{
  "n_layer": 12,
  "activation": "geglu",
  "balance_bias": false,
  "init_std_router": 0.0359,
  "lr": 0.00322,
  "seq_len": 1024,
  "train_tokens": 454300000
}
Below are experts of layer 5 (counted from 0) of a mixture-of-experts language model. Rows are named router (the router's row for the expert), gate (a neuron's input weights, with its number), up (a neuron's input weights, with its number) and show model dimensions 0-63. Each number is 200 + 20 x the weight over its row's rms, rounded and kept within 0 to 999.
After each expert's rows: "mostly gets" lists some tokens that are sent to it at least half of the time. This comes from a sample of Wikipedia text that the model never trained on.

# expert 12
router,226,205,215,203,172,195,206,160,200,180,192,178,195,189,191,212,194,191,204,193,206,247,160,181,186,228,202,208,169,181,194,191,188,182,220,186,198,212,201,193,208,208,188,184,215,175,216,175,201,210,187,191,203,178,203,210,185,209,209,193,189,157,180,217
gate0,238,174,202,238,193,192,208,185,177,180,205,216,208,252,203,209,199,193,228,198,203,176,214,169,170,248,222,195,206,242,202,212,193,189,251,172,213,196,213,184,217,199,187,182,202,198,199,200,211,197,204,217,232,188,211,210,221,201,139,210,210,174,215,197
up0,183,224,185,179,216,222,171,181,197,190,202,174,165,163,214,153,205,199,166,202,176,207,181,180,186,170,200,208,190,162,190,213,190,189,181,218,171,197,200,229,199,207,201,200,197,196,206,205,188,212,178,167,160,207,202,230,169,199,210,225,203,219,182,181
mostly gets: "023", "014", "021", "018", "006", "022"

# expert 4
router,229,180,171,201,215,206,167,195,189,196,214,230,181,194,181,203,171,192,213,176,213,189,188,197,200,217,175,230,172,192,190,187,194,225,209,169,210,202,197,210,200,201,240,202,210,203,185,240,186,209,212,205,218,197,180,190,166,195,203,195,184,190,182,187
gate0,223,220,209,225,169,193,207,194,205,192,200,192,169,211,193,190,207,158,204,235,194,186,197,163,201,164,176,180,206,220,212,221,229,222,191,187,203,193,185,193,195,208,174,192,183,216,215,172,196,174,231,183,187,183,181,187,225,220,187,199,144,207,230,202
up0,198,220,197,182,184,184,229,197,215,209,224,198,174,205,199,156,226,172,217,191,211,195,237,203,205,199,206,156,224,223,191,168,206,190,202,249,191,204,187,195,205,218,222,218,194,183,193,182,215,226,207,140,212,220,179,212,231,205,173,183,231,194,214,235
mostly gets: " that", " which", " that the", ", which", ", but", " is"

# expert 28
router,224,203,178,172,214,222,133,196,211,176,227,178,235,191,182,197,178,215,229,208,213,207,167,171,202,226,198,223,180,181,212,228,197,186,216,181,200,255,216,205,189,181,245,191,184,197,205,227,174,198,197,209,203,169,193,188,189,155,189,216,198,165,199,208
gate0,195,164,184,219,182,200,176,201,180,240,220,199,189,201,212,196,195,210,204,200,164,194,215,189,219,147,205,192,189,191,216,225,168,209,220,228,206,227,166,209,194,199,214,239,177,161,229,178,221,176,202,201,203,202,209,196,223,199,168,198,180,193,194,197
up0,230,217,229,172,245,188,212,170,208,177,190,181,183,188,199,218,200,204,197,194,212,206,202,182,201,236,218,188,192,218,177,172,209,207,164,162,196,189,244,209,170,221,201,165,207,241,150,208,172,240,208,183,193,197,197,177,149,214,222,184,199,209,193,199
mostly gets: " by", " by the", " at the", " as a", "ed by", ", with"

# expert 30
router,213,187,167,145,176,178,151,187,198,180,223,229,192,232,186,200,187,212,215,199,195,231,159,178,177,203,194,209,201,183,208,172,196,198,194,153,221,221,189,204,237,189,216,184,208,192,206,213,206,209,184,205,217,187,188,185,198,190,219,199,170,182,192,210
gate0,168,149,197,191,185,201,195,190,197,207,194,219,196,215,157,168,185,191,210,210,190,177,180,202,145,181,169,224,193,181,204,198,197,180,231,213,175,203,195,189,216,227,212,177,211,208,177,211,193,161,195,178,228,171,191,244,210,194,192,178,216,201,205,193
up0,189,149,194,221,186,229,164,190,187,210,200,204,200,215,213,177,205,210,234,243,163,212,215,184,223,207,178,197,218,173,234,196,211,210,202,192,184,220,204,158,210,203,202,165,218,219,188,214,217,178,193,217,205,200,204,195,194,200,201,209,232,176,192,211
mostly gets: " and the", ") and", " and ", "s and", "  -", " and a"

# expert 22
router,227,169,166,213,191,204,209,141,188,187,179,197,211,191,192,188,191,170,215,222,193,226,217,183,223,224,217,218,164,206,202,185,135,205,210,189,196,217,195,195,220,215,205,194,189,196,209,199,190,217,209,230,205,197,199,169,201,185,185,213,187,170,177,185
gate0,220,212,229,220,178,187,185,206,198,193,198,141,193,216,185,197,224,177,226,193,238,218,193,194,225,168,234,207,196,213,170,175,194,199,185,217,194,200,210,192,183,221,160,213,216,184,207,170,175,227,180,230,202,197,198,176,204,194,213,241,175,237,181,190
up0,171,180,187,175,221,204,207,225,203,225,170,217,207,223,214,208,181,182,197,168,179,195,189,222,202,204,165,197,193,199,204,177,215,181,205,179,216,190,190,191,183,200,255,212,201,187,196,247,204,192,198,213,204,222,174,219,202,199,213,172,179,202,191,197
mostly gets: "′", "S.", "°", "R ", "RA", "BC"

# expert 26
router,196,181,174,188,172,184,175,199,199,153,202,160,196,183,190,208,172,257,227,193,224,246,172,170,198,203,188,187,192,203,213,181,189,204,205,150,187,237,192,203,211,202,198,190,211,173,216,208,185,235,209,213,196,171,190,180,158,182,204,207,180,194,181,221
gate0,205,228,184,217,210,191,235,180,193,229,168,229,172,217,215,223,159,179,181,193,198,200,195,219,201,198,213,213,212,173,181,209,237,189,216,184,209,196,214,225,201,208,183,170,182,154,214,187,195,215,198,192,218,195,166,201,173,244,190,244,203,207,224,228
up0,215,214,207,211,186,201,254,195,236,241,219,202,175,198,170,232,230,235,206,202,187,171,202,205,197,167,218,220,201,217,194,197,176,171,210,205,170,199,197,229,196,219,185,252,203,195,217,154,195,204,221,199,181,173,232,207,179,201,169,187,196,168,199,194
mostly gets: " on the", " by", " from", " on", " to the", " from the"

# expert 9
router,213,184,174,177,175,164,162,206,214,194,239,193,215,170,186,195,173,205,183,203,199,194,207,184,175,209,167,190,162,181,181,199,181,214,193,165,214,207,184,199,243,188,223,194,223,187,165,217,195,225,188,251,180,191,175,156,161,210,205,186,176,204,199,235
gate0,187,209,209,217,224,209,215,187,218,203,204,193,184,195,217,230,233,207,175,180,186,182,209,176,161,226,175,225,212,173,220,213,235,221,193,214,225,202,231,233,182,239,176,227,207,195,211,208,209,222,187,219,198,218,196,190,225,187,245,215,176,193,175,210
up0,200,249,183,228,230,187,218,198,213,191,185,221,184,183,197,193,169,207,204,182,173,190,213,209,185,200,208,238,180,182,210,204,238,219,182,211,212,182,210,173,206,226,184,216,211,212,169,218,214,190,185,221,193,197,216,182,190,195,199,215,208,220,178,213
mostly gets: ").", ".", "s.", "\".", "ed.", "ing."

# expert 18
router,213,176,180,191,166,181,207,180,168,190,213,196,216,238,212,194,200,210,176,196,210,194,211,212,195,248,191,187,225,177,205,207,155,179,180,183,196,192,221,187,217,146,172,202,155,203,190,182,195,220,197,255,192,216,178,160,203,198,196,190,204,210,177,187
gate0,161,168,197,198,195,209,238,215,192,224,183,201,175,165,179,226,179,209,213,207,259,215,185,226,213,186,208,205,214,202,213,191,218,207,239,181,181,158,179,190,214,199,162,210,235,227,199,161,196,192,211,178,202,204,210,184,183,210,231,184,219,196,188,165
up0,207,154,202,186,225,196,220,193,184,195,198,176,170,232,179,202,211,197,210,187,184,217,205,212,218,180,177,222,226,243,150,203,221,210,212,195,173,179,198,228,169,162,217,164,216,237,226,194,193,209,199,154,176,164,197,197,193,186,199,184,175,219,188,178
mostly gets: "ion.", "an.", " However,", "\".", "ions.", "ation."

# expert 24
router,237,205,194,146,173,190,156,180,164,172,211,200,212,236,197,175,183,217,221,184,233,211,193,213,173,213,192,216,193,186,180,207,200,217,195,163,178,202,204,235,218,179,209,214,209,195,165,208,206,185,188,234,175,213,212,205,195,208,193,192,169,186,190,186
gate0,197,205,227,219,208,202,181,200,231,185,202,158,199,205,198,219,210,202,192,178,188,194,160,211,197,203,194,204,205,178,187,214,172,213,217,217,208,219,229,217,210,183,206,200,225,186,199,207,188,185,223,156,184,220,211,209,195,235,187,228,194,198,194,182
up0,199,236,200,209,217,178,167,196,244,188,215,154,209,198,194,204,225,190,210,194,187,183,166,215,206,195,193,220,224,176,186,216,186,241,242,217,217,235,236,150,206,156,194,180,211,191,184,208,184,174,201,193,190,211,213,200,194,231,206,223,190,191,178,191
mostly gets: " \"", " \"The", " | \"", " This", " \"S", " “"

# expert 7
router,213,201,182,187,182,152,201,199,201,191,249,231,169,211,185,192,183,211,223,201,176,196,180,216,211,195,200,202,203,189,228,197,145,173,194,179,201,188,237,223,220,221,190,186,180,221,194,174,199,204,179,214,196,197,204,172,181,155,222,174,164,192,202,206
gate0,202,224,201,220,205,204,174,202,224,179,204,206,195,223,212,204,206,207,196,204,173,163,235,184,185,194,214,230,193,179,181,193,249,199,226,194,220,201,183,243,202,188,205,180,205,208,218,200,224,209,221,206,195,205,186,190,183,196,172,211,249,179,193,220
up0,191,201,210,223,191,188,186,197,172,200,203,189,198,225,204,201,196,210,206,188,190,181,218,172,220,188,221,201,198,171,170,224,224,208,230,236,201,220,179,235,163,180,179,206,179,192,202,185,201,218,206,182,177,212,174,217,189,176,221,239,248,188,183,226
mostly gets: "\n\n", ")", "),", ");", "\".", ")."

# expert 13
router,227,173,184,201,187,194,200,178,161,206,194,216,196,179,214,221,171,228,208,181,245,201,159,194,158,176,189,160,197,201,228,214,199,203,191,148,198,225,191,210,193,211,202,209,204,186,190,207,184,214,199,238,192,219,223,182,190,186,167,195,178,188,166,210
gate0,216,191,233,215,237,200,213,151,187,207,183,187,207,179,188,196,201,201,187,211,193,197,197,175,209,190,206,179,161,206,211,170,216,168,203,198,186,194,194,218,186,198,213,232,228,183,229,176,213,194,204,171,211,168,178,207,167,201,171,214,189,183,209,206
up0,161,222,228,225,181,205,185,176,199,192,180,183,161,232,193,202,198,173,211,206,221,218,176,208,182,218,196,210,192,214,208,217,189,208,250,244,203,181,177,210,183,242,205,218,199,161,210,204,180,200,209,188,204,164,152,228,177,194,199,200,213,191,183,185
mostly gets: ", ", " in ", "- ", ": ", " |  | ", ") | "

# expert 14
router,247,175,166,200,159,217,216,198,194,169,230,178,227,203,181,189,193,211,213,209,186,208,174,184,212,228,189,180,182,209,216,186,188,209,204,206,216,214,204,194,221,208,236,220,211,220,177,201,192,219,202,212,183,187,214,196,185,212,182,186,183,194,219,192
gate0,172,226,219,195,208,198,210,191,187,207,206,195,229,237,196,198,152,162,170,211,200,193,217,217,226,223,216,179,209,208,194,209,234,216,234,210,168,234,184,195,200,198,175,268,189,202,210,181,250,248,204,206,239,191,209,223,173,186,193,211,229,200,194,193
up0,174,194,230,197,168,180,170,240,212,208,185,215,183,191,191,191,254,231,203,178,207,220,187,199,175,200,178,219,174,228,224,185,199,208,184,167,215,203,200,211,189,199,228,194,208,190,191,219,194,189,202,227,177,208,210,177,211,206,202,187,178,205,232,177
mostly gets: " Mar", " Mor", "L |", " Atlantic", "ATO", " Mont"

# expert 27
router,204,175,178,213,176,188,214,189,220,200,206,215,216,191,188,155,186,203,204,187,228,211,159,182,198,218,214,191,188,190,202,214,173,190,194,196,192,193,221,193,208,205,226,191,181,218,197,175,187,195,198,229,188,189,176,168,222,188,226,188,182,202,143,229
gate0,185,203,194,193,213,213,176,193,197,210,190,209,214,184,182,167,149,170,181,159,176,218,249,210,229,207,209,231,231,205,215,213,222,216,218,173,211,202,165,212,191,188,190,186,226,229,170,177,212,195,169,217,216,211,219,200,194,210,163,189,181,225,190,223
up0,176,190,200,212,217,201,159,200,205,199,177,186,217,195,212,195,166,199,174,165,222,192,209,217,191,204,176,213,190,202,211,196,198,199,185,182,218,221,211,183,189,171,194,213,217,196,179,210,200,209,187,213,189,232,240,174,224,176,186,184,174,191,200,221
mostly gets: " platform", " system", " jump", " structure", " field", " service"

# expert 10
router,233,198,146,159,174,156,175,173,186,190,213,174,207,187,137,194,196,227,210,204,219,194,188,206,193,219,196,170,202,192,216,179,194,188,215,171,188,222,210,173,219,208,202,198,206,176,195,198,168,213,205,195,217,195,164,176,171,198,196,181,174,205,182,191
gate0,149,229,182,191,177,198,186,181,158,197,187,201,203,222,156,225,189,171,207,207,229,195,189,206,207,159,171,195,194,191,209,175,190,184,223,229,175,198,204,221,204,247,233,242,201,235,227,175,195,185,220,219,180,191,209,202,176,179,160,183,159,218,190,201
up0,200,182,247,260,213,202,224,208,201,194,195,230,176,212,232,173,225,240,158,190,186,200,198,173,201,202,231,184,191,198,169,202,209,215,176,217,208,196,186,162,194,210,167,186,184,180,183,227,215,197,215,227,217,187,205,219,225,225,256,229,240,187,223,210
mostly gets: " was", " is", " were", " had", " has", " are"

# expert 5
router,189,171,196,207,192,152,190,205,192,205,224,180,190,190,201,183,200,195,195,193,185,187,191,184,190,242,202,189,209,190,205,147,186,201,197,181,204,184,211,242,219,224,206,210,231,217,184,183,207,200,220,197,182,181,214,213,215,163,163,217,190,216,207,211
gate0,183,199,205,218,241,206,212,176,224,188,193,204,197,211,191,184,182,203,192,192,205,188,200,212,210,179,182,195,168,178,172,198,211,197,203,188,181,226,235,214,200,226,179,197,210,194,204,183,196,175,210,187,226,226,206,206,200,163,198,189,173,186,178,199
up0,174,196,224,234,191,175,186,199,200,174,215,187,195,224,248,158,204,196,217,180,196,204,217,253,220,208,180,198,206,215,210,183,220,236,209,191,193,194,188,216,225,185,206,156,196,177,197,191,217,178,228,181,179,166,214,214,211,198,212,216,242,213,195,219
mostly gets: "ations", "ions", "ings", "als", "ets", "ians"